config.yaml
n_layer: 13
d_model: 192
n_experts: 64
experts_per_token: 4
d_expert: 32
d_shared_expert: 64
activation: "swiglu"
moe_layers: [1, 2, 3, 4, 5, 6, 7, 8, 9, 10, 11, 12]
router_score: "softmax"
normalize_top_k: true
routed_scale: 2.5
balance_loss: 0.00534
balance_bias: false
init_std_router: 0.0384
lr_router: 0.000714
n_head: 3
n_kv_head: 1
head_dim: 64
vocab_size: 30067
norm: "rmsnorm"
norm_place: "pre"
norm_eps: 1e-06
positions: "rope"
rope_base: 17100.0
rope_fraction: 1.0
qk_norm: false
attn_scale: 0.125
tie_embeddings: false
parallel_block: false
init: "trunc"
init_std_qkv: 0.0225
init_std_o: 0.0
init_std_up: 0.0225
init_std_down: 0.0
optimizer: "soap_variant"
lr: 0.00397
beta1: 0.95
beta2: 0.95
weight_decay: 0.067
lr_head: 0.0115
warmup_steps: 200
schedule: "wsd"
decay_fraction: 1.0
decay_shape: "cos"
final_lr_fraction: 0.05
batch_tokens: [65536, 131072, 262144]
seq_len: 256
doc_mask: true
train_tokens: 628800000
steps: 4113
dataset: "wikipedia_en"
Below are experts of layer 3 (counted from 0) of a mixture-of-experts language model. Rows are named router (the router's row for the expert), gate (a neuron's input weights, with its number), up (a neuron's input weights, with its number), down (a neuron's output weights, with its number) and show model dimensions 128-159. Each number is 500 + 25 x the weight over its row's rms, rounded and kept within 0 to 999. Numbers have three digits each.
After each expert's rows: "gets" lists some tokens that make up at least twice as much of what it gets as of all text; "raises" lists some tokens whose logits its average output raises strongly, later layers aside. This comes from a sample of Wikipedia text that the model never trained on. Tokens count by the router's weight.

# expert 58
router:529550524441525521483516494500528434511503543496517534465487487524492497482454532503487478468546
gate0:500539495494487509472538522488455503503545493493532493515491509508497521400504517544516509528493
up0:466524496489490477517517451453517483473484495529506529541512477506475502561514498448486508481510
down0:451514497499482502479501508516489484494521501489492456519474479523540530505502500544455511533515
gate1:506504503512502442497520494488481501478516461486553516484497497499460450510493468526485494527499
up1:523521491494503550440491506509481482522523508467557520497518511559503464524490508507513482536507
down1:511512537511495511462506457490493486534547494492524445512562503498508536461478495494481504491514
gate2:492467525503497471516448518469467509486550486511523466500530511505476486480515515536509486449522
up2:515497504503504470449525495517528440529487512544490495483518515533559525470515521502523474496498
down2:524486501486488522483499511504492490524443541480524484486516473549563507529510475482500465544492
gate3:514507461497471483506480503529551511530505475475525516514489516507520463511514511551492495478567
up3:467484531477507499469486484484508497485514502492513509512510491496475565497481493459479519538487
down3:464469491492532481479477521513469510469476480517530516527458514508501496470487502486503471499443
gate4:476494529486505483532510519503467499486543529517456516469523460489437500494507519496496453537522
up4:528528511517492486446487496512473486487491516508491504553474478514494500502528479479523548519475
down4:528506543477534498508524479498503501501496552492526481505497446499530508536511492488475507476514
gate5:512524493502477551482525504505501524503504503546478509475461488542522532522470530513476518552532
up5:552516459539508518461489493516519483487485460503495473477519497512502528530516510549513532493490
down5:486538566487495499501543554513500504496466504496506528505462502509515536509490504491485497483518
gate6:464520484477511509491504512504538494468467472435535447511506528505535533498524500505538473498483
up6:491476527501468529480503515503515469450462518482486507528502485485473494504454476482507499515529
down6:474483508459483506477512484507496467441523537500531551554505546517519487494491495506529510551478
gate7:541469492503467499464510464470516475531467507520508552481492489469512466531483536465518478516444
up7:513494468469493513449501486480518450484511524537469528511505407474485453508488511497516474527470
down7:521509509477511520483500559454498524485511483508553492453492464475495478484504501504485523489520
gate8:526508497466525514524476479501500486479475491477508475476497492498468534496503530515557525507530
up8:507545495488484450496548527521537476515502496472568510530487515471519500477522483517524495544530
down8:505524466505448472494500463547484490490488512449482509495535505493519578499488486486480488511517
gate9:517506534520493489544570514481492498512500553499529525483462463530489497509465489495491460496487
up9:523533493481490514444522484507495523514481499521543521526472470477495527506501478516516520508492
down9:532490505480502514466505492491474493489524521480526445526481462504480486540466529515499482512521
gate10:522495509497503493454512496531520520492508507475521499488531496496490514500509465482506498483507
up10:542475477579519472521492493502515508520479484497501495526479467530517504513535528535554501506527
down10:500470491493551517479484499482528460533461521502472527485537469488504458522482490503510572507482
gate11:492500577493478519500502531510447513528530528522480498516474534504492508540477521469484502501537
up11:474542496500515500486566500464483518492490486480529483508470485534505506492501518457487503509502
down11:470463498468536514529538484505496533528496530539546483506512483498510515517527453547535570527490
gate12:459480500550509544513549481520494528531508547510478480475483452494467541448460513495489480458490
up12:566473512474499503542449497481518507496537446526481485492543483499498496489528447521518468502503
down12:466544498537458501470557530520474572529517526532471485498472490484460499537491524493486496456504
gate13:480490491490446500538501499550472484495531511509547513469486526544488466473504478499516533474548
up13:508497491501485513487507493532501525472532515528482522460520499511516497481524497512508503561481
down13:465512488478519501484471531478455477487516474526469447566498506485506508508499508477497527507514
gate14:512512485507541495505449502501543477566509518512489420484508496560503491521473467546493486498511
up14:531500494531485504479555524500496505524534526528517518504517536460532514516501510480476486520522
down14:512495512509469481444476530436473445549466497513510518513492474484470540508474511499531489508471
gate15:474482543502495490506501521498502509550487527474463498488475467515462535482458518544529513513521
up15:537476483488525528480496469455491477476491490530522485502480484483475421506459474549533489509495
down15:550514518505500486468453464489499479508514541536505512489520493514469491480454549531479506538511
gate16:512476490482489535518551496467522491490515487449504489475500477537485446553482545532504495484524
up16:498508452526524521495477515500501480502485552541471489531503487484494514488502495506497508519502
down16:485492500462516488478530519504510512557485547461484446521519486466514512552501475488472527495490
gate17:496526462483491533528448537499434481541492471499495505471533485514503489486479548510473491467525
up17:470477474506523502491533460497535533532512527505503514486507539490442491500480525516483503492479
down17:473549512512538542516506500554548538468490513511521536511494493488465476469465458509507492530489
gets: " |\n", "|", "\n", " |", "==", ")\n"
raises: " —", " ", "|"

# expert 62
router:501534499533504498518531495567507512508502543547514494527471485512500513453523499505512539500490
gate0:463534527480505503495504479494493548509490507513499474530474461555486476443509526469502513512528
up0:470518547518533525552537470505551553508481470506493506515485518509516485492492459502522520492490
down0:459428543483498481509472478492530525530518506536511517476505491474520526464495516483547451491491
gate1:443464472520482534464497514517535461515504455496488523502497518515533487512543459486461496481486
up1:490481484504527510499475518482483476458511503491460474452511457488512536521473471510498526527480
down1:515501517476472491460478515499534520496525497515508487529466555496526495483505493501463541467511
gate2:505490509456481489476507515524458491473516525506488510528424530512500500480480504462482513546465
up2:518490479509502482533448498469509532466440511516497495499508535496495505468499501458451450509491
down2:506495525509477476493490465469524457491493507519502457445527518430540486471509485496531510494459
gate3:465523489518485480503512513478515477459502478447493522498494474508514480513483455471479472508473
up3:499516484494506500505515508500496484506524515510457514516514523480561463537523487497484510536492
down3:467513532457459500517497499525485485515491502500489498499487484500539520457513503542501523495498
gate4:459492504522474506533508473510523482493508534475530496483512534515477474500512493518523479507484
up4:485503525488503488483506518466511503506528485496541515532453478505441513457457555483512551499521
down4:466487437486502526514489502474505515479526490460467492473500512474500504470446502490549507487509
gate5:511488517499506464521510497515536525524497515492489512530506511536564502539491486464511495484479
up5:506509509535533506499509499519507517447454440479507503503547494493469528517513530493539464517466
down5:508486499520499526522463505485514467548519533511500478519523507501513486492486519510514460506525
gate6:533467527515472508479517527477537504499510527512488463524462482521486523506457484509477494528535
up6:496459522514476493449491481519524504482481503476503490503521517524482489449555486507487496544523
down6:490485499503508506480452461466505468507511490491466552493465516509542464507502542532488500521449
gate7:475472471471486506505506494483476504504500518499492484471512502520487478523479539519508462511505
up7:493542510474492502492462498501491548501510511503443478484480509474523526489496458529486469520495
down7:531523468514496476479488506487516476484551538503533506472513531527517510486462511484491520497498
gate8:463493519553494537497492480499516517487507504536475448534477471495510482500484517453521488497505
up8:489481512452490499547552516494475510525510506485506465542503508470526538479488525495533498510483
down8:505558552505465511506526518469539473507526548467536491496496495503519492511521473550521509483492
gate9:477497480524516509506456525509488532492475519449506491519519499487466551513498460541513481525505
up9:494484502511522475509518510538477448470486488468498517459474485483531537529506557526466439551501
down9:481501527535519499525504493496455536467499477534516508413494490517535485524442504548482497527490
gate10:483513525495519489543522465482436504449481488506482493496503451499531477452506538509435509513528
up10:461511502463524560571517490475491478478529551513504497487494472489483504442482483507476504460504
down10:496496481523517455543429480471499527485545521488480461513502470462507519455481550508489461494506
gate11:483495480542505502511516505499466505463517505495537526522495495480488500476484495488495542502551
up11:496493510508521524506497489510482467500547543485515540484530443506503465441505526481524486545518
down11:481515541466507493489484548490495523513485461503505537480554533462536519488491513534487504492513
gate12:511470487516496484542516544491486508503482513483496460500449468531433494467484513509501469497532
up12:518513471516524488524556483472524554502549521566481487475503521471519485501516485489536529509536
down12:504523495497499484516461500500515526521523487476520510481492473513485493485491541471487496485507
gate13:473506525453490495500452507502516500500481535501446502448504496492528498481474463463560483462499
up13:459467522454527503467499494520513466503494473492495486464505497456482538524490537502493488506516
down13:537480534481486527504487555504510494500489501474455514509492465501478525531507522530523483451447
gate14:468507527529491493443485499488507519509519538472470497514471522490512443466559511426482507532491
up14:464543523483537506464492493490497531579516492476475495496498527514492495471459490452491543536523
down14:515502493461491517479508549460482501525507497479506503479514490466484501550505446523518485487578
gate15:526507488494512469498526519547507478529486506501528501471453522536488490472487513491522507467504
up15:510498478498482504509507506504507483503485517513508474492531467474471520457512502521498501529486
down15:481485495485511515494478450499570499546467510482522465491523513490536482526499460476513522545495
gate16:485516514584520555507530501549504521507496514544475494453452493505480474514465474505515470505525
up16:553477452543439500532496519521488490479521472498535565543528505514494481522521510522489517499497
down16:524466451484489484511519512511565494466477508486517537500513508560465542502520498482469477486484
gate17:470505520512515499541530471523519470467452437511543509500505488517479475498481527506544503519548
up17:496503523506478500468463518471484477572505506508486484487496527481496493507501463508474515485538
down17:494472543469497456478506508515492499520523504502508514510511533488502491440508478549532477537485
gets: "0", "5", "4", "3", "6", "2"
raises: "\n\n", ".\n\n", ".", " =\n\n", ".;"

# expert 19
router:494432482499421512509495501462487479473495554549491508471497508527497512475511429488536502491480
gate0:478436514486510501532513506516474503487489483474456517549542519523545492461511474492480521487486
up0:526505475491466490511513508474485483505511502495493498474519476512511499550542509504437495504518
down0:463464471494494505515512507545491446501506502549496502530468453484478464446452484506485468480529
gate1:498470520523455489526438542481476569481528489522493520497489483507499437530521531482556539468488
up1:491465482497458490494498492484496536530552515499523491509478536510515501478501476488533508545507
down1:488487495469498529494487507498524494524528511487472519491518546483508496530487489489456505485459
gate2:521477487473541482502497537516518523485492508503521513514509458504518458477488533478532471531509
up2:444496460527506474447478509472518497527498523520488501552502488474486448461523505482482484489486
down2:477477478484503503505498466536538490496508505509520513566484505466475488472479523490504517468526
gate3:517461483498490510511526530500497467499471466504552511500480513524477548477421547497526510455497
up3:509527501546466506491506533494488517526475484518483503533472480530553462497522460556476501518466
down3:526516503505454511502483470548490523533505498520500499490477516539517485451500531445531523526487
gate4:467470450498528519542461522527524532530483458505496492536498460470508544489473527513504489502525
up4:514537538521478505499548517506536464524526500506559501503498516492536487507465485438480492495502
down4:539544508489515494482508509467453510533504476513494533532489491471548462494495499535478511504488
gate5:506497494472465517468526524449509492467502486479506465535489493504489526508517521481508497512510
up5:466532547500524458498487455505522488472500440506518500530500527489526476520488510482474502475462
down5:474512499482567536512507511537465514469483504484536541546503516463569495520470475452474477504529
gate6:525544483535507491526527529545499516473508506492499546524497528505529463488477470447501511528478
up6:489535495498524505498481489506474484502500530503522481488521511497474486501509520480466488494557
down6:536510429501534515462509505538513488505458508535507481508452508474521455496532512478470478532531
gate7:446494522475465526508438489512470519532516451505491474470532526487528478496535480475500472476525
up7:478534490502480519497526511489472448497517470507541512511478446470513512462458485491492562515547
down7:478492508498522443536496546494520512473508513513510516524482537585485496501510528504524478523560
gate8:497514453497493520522478490523511494488484513475510510497523514507508524499437510513486542444500
up8:505486469507502491497501505499480492487562500536443504510540509490521507493477464500474503484526
down8:520516535482494516480534542540520529447477476502474467500542507491509488487518552537513471523512
gate9:525478463556471510482475495503511494473445498567544550497479496482504470519527473505508489480472
up9:504488496562481511490480484493487489513476512478547497488499512486500491473515473524516547513473
down9:526465506489513480485464519540538502462462483519511542549497524536527527493506516520500484501467
gate10:487510514515548518520491474488486480471504505513510475521497489495489522528464461469511552526479
up10:498517485454495491462526499490485511485508498516475533545439475525534481502486446494491499536469
down10:472507467513516490495511511458499504497531489499470543479470517488455514496443515490453487512488
gate11:491509469511510516516523496470526504542511520512482492545473483522515476477422474529488509519485
up11:527455488514495530475454490470492482473468481515531520499502518512518574498557506447510541474493
down11:511510500490515479501455481482476499449501477505522492538477510456492525491538508499507508461493
gate12:535471497519468539501511491523488498513501487536473497492474520533535529479483532495546518471528
up12:528502498494516458529501481461477524493506492474482509494491491462470518511489498478478511501550
down12:488476500491531477507504542528468457482506549519465516492523504522492502532534481480479506512486
gate13:493499483486530538509500503465491529512472507482470501506488564542521543484527496501501516493503
up13:512532495468469520521500454477497552532501539517455526487472512482502568497490498500532471473515
down13:490523501526500532548494485496491511531482512500541493471497495533475487498471498475508518495493
gate14:497486506453463505465485484477439450501497506519483512483510525434501535509493472521536517487504
up14:477480515481470507477497501522494473532475512467516501503481464495468481490473506488435485472516
down14:531502511480505465454509515486507463519534475502494492470543485502460517502543465501476506472471
gate15:497517517463549483465493507534483485499513487491492537495502474486506537463504532494492539498495
up15:485515481513467521483472498494523487500522512493474554478506465535463495484523488470505497548505
down15:516516488486497510468485466510536479470516505442492522499533493559514481525482523506527497477478
gate16:475466521505521539495496534449508494471469489459507511529498494527482479455491466491525474504480
up16:424510536479531500513497485531552468505467478493440470525473507498522479490467523497499506528513
down16:514469462528496514412531510514449515456501511451524479534510491541458433533504476463491484528517
gate17:516505478527497500477481495537503484471498472527495507507477500498468481480462485485512494478456
up17:484474512500477489514481477508501531479492511541482487518456490555485511488509501474512506480498
down17:464497501530497520517558482503472528508525569514510532482477487536486529498493483534483487509527
gets: "-", ".\n\n", "\n\n", " =\n\n", "ed", "="
raises: " the", " their", " some", " these", " a", " those"

# expert 24
router:489508508496434492478479524537512536512513447506519509503498481508511498526477491483550485525450
gate0:504531503467508499507498485461513476492506504431496487517508466492492489507515547513464488486504
up0:523496488515520517484499451520527485492455527504441505481525501481514511526530471490478480508495
down0:476471507489482492479526492484507501522470520507485510507492515524494501471484516496562525449516
gate1:525489500468454467497501512523449483496516472497488482496477455529487480503508499497510469439466
up1:522482545506512488512513518526487502549473537493518526535529466514500504506491509468478491523520
down1:522520503478464478517469504494465533515516482472526474488514498481507480462521489498539528552464
gate2:478512497509556540502482527481516488474469458476512502530496526482463441522501464439489463500471
up2:525506504506526497502507529524499498520484543489499472506499548528559502466498423467500500452522
down2:487495567514509469443516478501531511543532503434524528483493502457540499495528546507503488527487
gate3:517502478480495535480491518518492520481484518509527503486520526559472473492479475488491493517522
up3:496469491475532494477464458506495462446503513519522504500522466474447514462519507542522530533504
down3:490485492511514473506507516511550480490516439508532524497502492536490498495501493511509504485532
gate4:527500487493495472513504481532528514537500503476541493460533431509493518500492507504514473486560
up4:491527530511530498481472542430501519482495454511467484479507502444505440496512457462521527420477
down4:533516471463496539516469494485495506477527491513496499503485503533494489469480517514512483505486
gate5:515450486529503497570509517518488563512502530542461505479468485489523514497497523516474500497497
up5:495487541502537532520517502513464532449500506524474533529483493509518498505544487526469508491491
down5:538503476500457459499522538518448542489503487498491525497524468485503458485489561501583484456488
gate6:513512505497484508533487519498500514502497542489516477478497488446491538506491468503490495497595
up6:474509505568513515497509493509527468515518486514558494484500480509533492517538511524489489443547
down6:513475490494513495469519499455492504475456464492455511447486511481484526474511535521486444493502
gate7:488503465517507521524503486520501507529505498486493489515531482484517515496520444481509491464507
up7:484466470505485448489488553577508526459508500511507482490490478493509534506513479468519515476484
down7:482495507507456481497478521547527520520494521489494538520483454475495503503527506504532526521459
gate8:476488498536510462448493571477496479555504511518493484487486471480485478498501471488532510490503
up8:499491528524538500531455541455450514531503543509474525510505468496527490479525494514454506477506
down8:499496511489510465501513541458490496530519497550493513482540495486448506486509486501486512541522
gate9:491482488539453523492501484508472516519499508534492465510501481496537521465465512501531464509496
up9:501526489491536490448472533484487506496501517515492484482475528527452518488516507559504514494536
down9:518509488514534479513456536518471509516467497486496491472548501496501501476520496481507490509482
gate10:516454492481505478484499526504473511459484452507519496455480486549504484528466504501510480510494
up10:466528475540505549551473508525476512540541514489493517494495502467504517479495535453547492481498
down10:445464468520492472475487523465509508511488509548500516535515496513510496496487497474488513494517
gate11:520512499490463505492484517517517502536494515502503518495497523544509471512472490511481486523562
up11:519533495531504479550510473527455454485521518526475489498515542474540541457503542519486448474479
down11:488492520532511488458503533488476507529451490516482520460556517463457494510456506506491520513489
gate12:483504502506533510547495535507535472461460428510471503474479500494499420549533473503489483507466
up12:457471517520500493498504526510492466491505491520467476506492493498500421532512459507528463509470
down12:495470521477516454513516489492500499546510450494494485511535486471525469497483502529537477466521
gate13:494486513494471517442460473472463539513471519506511506464497549486512503536522457478470521501475
up13:494540473488513473438456522502517531526469484493470453519486468495508518522488521440503531471489
down13:475526485515501501570535502476502534514516540507533535506500515483509501479502466482479467535461
gate14:511487506539469512472522517550462530502499451522476540478517484472461487537505487485523505511512
up14:501529480533496473455483491538517476490454496505513518437506515496494488498558508476530533498476
down14:471491497505478517527513502503538512521500491564490510464514511521489490477542507489534460534490
gate15:494479489483534506464462548549523499463519493470524540520458484494509495553491546465472505496497
up15:461515451498510524511518529497516473485467474510466471530521504496501465507487520532505493519505
down15:548522488500527457519463482466519493498510478504517480530530490533477529498457536494480476520470
gate16:511520496512509496484481484496484564463513529504500512477481473494483464556468504499543489508532
up16:486505464485511511472487496486471503497464474531497474503485505483505516483498443461537461466525
down16:532510506481541524513492481430472559531503499429469525509493499481515505510481501506489475527522
gate17:527480508517487507490467544533541504497528475516516504496478441494497526504491461508513500459465
up17:494488478465502487453519507532532535487511484527489537504488477515465490532466473484512497518474
down17:523534532468472528510512501478508509512484441482442506518446522497506499516488498533526441464507
gets: " was", " is", " were", " are", " be", " also"
raises: " present", " associated", " born"

# expert 38
router:501521494522470478529497492493487521521503514534488443503524531494526510517532467495494461501448
gate0:466573505528482470486502517510451498525552469512507493505504476483503534514471503516517526506503
up0:469505497524511464500520528526507517534487479510490473479490516515556496490510485542519456521546
down0:505536508490523512517488510484495516464500475441492500476483570475486516492464521494502491475484
gate1:488485504529496492531480519499492472505492503482517522517480519539515507497472534447500472468507
up1:513504506540509486498529538523526522438518479482506535503506514510519488494515511488473515471500
down1:487449504533535490495500487497507526513477546500498500509509492515506509495485493493462544503532
gate2:493482508507525503443523502516484488479498479483516489494535483517515515480505510502532512522506
up2:494475498481469482514510482534465498503479540504482492423534527542519476505473535515544541489482
down2:466498527496453502513515531532499527502506514515532504512432513462510513487483515493503532479510
gate3:455492437500486462516465493470484494452472511498561511495499490441507482523484465497526531495515
up3:547470489497484480539516548489495492452448510472538535510490505529534512494484500518450494481522
down3:508485514483468505503472529467440460451502505476505461476531502537524485506504527518519507517457
gate4:468517500451488551488473496487509505483525494532487503442480456572485487500513479485492486510479
up4:461523542481502500485550503521498523494485498494512538458493493499519509514473526473525477497427
down4:498498513475483495495498511491487475516469490501469527521487462495474474524528500516523523490461
gate5:515519453545511513519498504493508531503511490506544483531499523518512513543501502517524491490487
up5:495468526503459516444479501477479506522529449485509506486468512492523484497469535499527480486500
down5:521452520507501509482497525498504503523517542480522506519512472510535455468533513492505501523494
gate6:483510475503473484492499471474513505488485504491545522457478457458489460510540514515494484553526
up6:523497532479481512519507485475559500524446512492518522539517487502513498498553528512506496441514
down6:486489517516502494483516582494465516492526499530461528506533528499479518499468517493492501515508
gate7:469486470540502480502502506479475480442531559495502508567470505517530471492487485490495485516506
up7:477547527517482533551537502521495484519500499545507484470502546500502521490504542498496524536535
down7:498517450510507480506509465474521497490509487481512483519502473520533489556513483492468481488472
gate8:514486486534458545520498488508446466481514480486483487505443461534485526514530473465524523538481
up8:503458474482513493483509469500486464489514516524483543503471486545544518493477463527478483493516
down8:509526499507562495444469512501510486451506540535495498488487500526492472453485528523501486487506
gate9:498513488504517521535478485483504531455502547488527493514505468498519519524543502507512485500485
up9:509471539483507501468502536487542513525491456527544492478479492504475558455482494501443511510515
down9:528535516489509512461467491514500494457492516488503526512467471508492473494479532507498512524530
gate10:512532498494500463482490532486492504456505496540491519484508460483479580516510539516471482531489
up10:506476554494490476521509517501529543520503483488492504557526504499500490531481503496482497512516
down10:491478576537498498531490493536512512488478492476522484534485516533517495530480482489494481511520
gate11:518463485479427470528486516457505448502527518512558478486481475523467519528525485471530480504485
up11:520526505460508535487491474529488533493491530520484535516474481485504537507494516490490491500478
down11:517495514488513534504456532479517492522489467519482498469482471481474521475506504500502494498525
gate12:546483502492484490467528486506513497514533527516501481523489498497536491559484459485514488515506
up12:509492493483532483485510514448482513457481502501509477525537485483526513467557480525478480523520
down12:536470506467485479507481493489469557521482556516503509559456533526453540516498476468498522500504
gate13:510451485527516494478499523545510562484506481509514473480461492498496465505518498503483433510509
up13:484522512574528452481510517505546503447443529497550518490457476535530493468514472452532544499460
down13:514510511524475521528507508490481483486448516470468451507531518491471494524511520427486544526450
gate14:472502458474509518498507519510496495515484532475509448476492522470554503492540473498497493501471
up14:466524484498497489513490498548495474474485494462447506503503494534533490482489483502496496485512
down14:489536531532524517545482504504524525521517534515466496518504462464478502530483509525500547512517
gate15:493500487509535506495502520510507480471527547450461507514475529488527478489463488487486470478477
up15:537555506509467478457480510503452564514481494496479477480499482517524546520497489488497501494516
down15:479508529516539517520499515477531506491502489518510482495474480479472525502529519479530458522472
gate16:458492476568509514502510461539496484497490528524464504519473489453510488482527451508476526457481
up16:461499511513490502482486499507506508540493489480471541494538522506530497531481488537489533523515
down16:454512509560472545521487484542513502526497498482574516501481489459462507487504451489539463526512
gate17:557457481469515456476474467518515459442492501511521511500443509512487512479522521483437525488522
up17:476520469507485527514479511514502547482496484497473493521471477469471485500545492459493522491483
down17:459475504466513457532480515485493498474507502458501524524464473502501466496531476533517541500469
gets: ".", ".\n\n", "\n", " |\n", "\n\n", "==\n"
raises: "===", "At", "==", "|", "He", "There"

# expert 26
router:501500515548487490491455497531503536516519442499515496484508534482547489502515449494523517509461
gate0:509490506541511474507495478529511504528500456496518493471500561467524479473491469496518471522447
up0:517486470476515502474531541492518490477478505479527513492533466521464505511507519497521499511487
down0:519555541549522474521512515521499500536507507487495507486487526494491481450461528507499500526518
gate1:489482532509504475493480515516456550525483488471486470499477534512492546506497476516490481511510
up1:473478516532518447530455533482447522482528447484505475513485520480516518521535461541475517470504
down1:551499504467490536534489484511508492466511528424444517520511560509490527526480504521477496532498
gate2:507504454474497533514496548536497503476456504526456539469495461494500469519491485521539531515511
up2:505424534495512514537521475517479505481544491501517501533479530517482503501483463475468477527544
down2:498500510497480480510495489490479528476493502493538436471485482496458495536515472491499499462511
gate3:494453529491520490487483478503495511500483480503519538443485502488481506474514466477447507508438
up3:513503486472475531531506481523461452497515482458513517534502457489501533463491511501505499522511
down3:529508521493471531494503532475536498490558500472490504504493499487501498507509502439487514466516
gate4:466477509530509467499473519488497524471498479480475493450468516496506510535466475513492508503482
up4:487474534523533495477502530520492497504490454522500450495510495502527511532552506505514467502510
down4:475506518494483499527492501507504496509493534517521492503482496503505513432492520484511524460473
gate5:560517497467480541515490534475505506493489498475497507500505442536483520487572493479481474511498
up5:501512486504499495542496485506522488483482479511507518490526479482493485487477486508508509546520
down5:542491468492515511516469525452517538482472503493472501495497481550495534508545521516480493474494
gate6:496483541494505480450499501492538498494509483508507526500473532496510447543487440511477506538465
up6:529510476469515522472488516506461500527483509491490498487498458509486534445484538500519528507519
down6:474488499485483504472519507522459494487531518530519512526493521508468483495501493464559521511496
gate7:479489547481521524465507497535457505510542458495503518466485509503522505471497521515537493504479
up7:456477522488479478533495502527456520517466487529507533531515512507507522490494486485545485465529
down7:472512484495526466512534440520508523548498493501500502501510516546518496522469510493482508506511
gate8:526483499521473504519491501473432494463512480498499519542463511518456462540525506505497505468514
up8:500527494507494535545490538490504491518487442494491497486505533455486458508435536514500504547473
down8:500491468508481470480473513504482518499544524512455473504495492454500481513492513480493573489528
gate9:525489495494531528429526499516494501490505458501483483483524493498518493501477445451475491452494
up9:494477502530513501542456519511470543533460517519496524513485539541529506528518492506509540517541
down9:476480494483450504530483500508520497494454496530561517531471446533514528507507524499469518500519
gate10:483451510519519491498512506483507543495449478476440447465491493489515503521502452464509512466526
up10:506490453521526524488515482459491462488485506528491458483537453466518490498445491474531503500497
down10:515493492535462493509521491489491504519461472492486499489501525489534541497481509509488514466552
gate11:457521529490480504462491492494529473508492487523485496461494507479450516525538521494492522510490
up11:516489482528456463503498547545481500481525482515533465511546488511509518501480504557457457575512
down11:446520515535528531500518509481472505485475496466528515501499450506503515511498511528510454473493
gate12:514520485461502482500547512536542498501488496509490493520542481527485527527456495457480487492472
up12:479524501493466544484500503496520452503479495546529483499491509521495493463467524507522502479531
down12:536500505505474505504486489505523498498480481517479479492530521519487526481479525522507511474486
gate13:481524511488508442503531487547492518488487516505527510468490486496475519543470505517550497479509
up13:503521516522482516534463507498492523514507502492449460491498505521509501471537575506509520485531
down13:509494472451545526501484464512527557525491515506500505440471517477437499471511464481487509523472
gate14:539473473496537468498479530470504503509486463497545517505490485533441473474528504490528543504483
up14:552494521466515507492510491537448486519479531536510517467526509488458525483523545503511498475513
down14:468534482499460521504470482521503529503456474505467489492489498492526475499572563536532459460521
gate15:465494472516489501496515499526494493518543484559448526487475492506514515514509470475510509556489
up15:474502483502481524489471533444521531506494519479496500474488525476461493503447461545503500512511
down15:468513534514530504465533497503484465538519491527528517506477494514461532513489434470501493527467
gate16:518524514517502484502511514531547526445505471543518533466521491505490511504522424501493500522487
up16:460524499502486484471522451500511464490510523478484457484486492514479511505463563485484509448537
down16:483500500473483560483519530564512493500568515472493453512478472569488498534468538488549472511474
gate17:433486498493486518554452495523552509522532484467515507485453518499535490480547439498540491479494
up17:499504477534535521492527453508492482505497435548500526504499531541535487537520491503492482480520
down17:478518497481512464558532503485531485509541536529505469493508471500517547448513496522499477481516
gets: " was", " is", " as", " were", " are", " also"
raises: " involved", " awarded", " composed", " used", " released"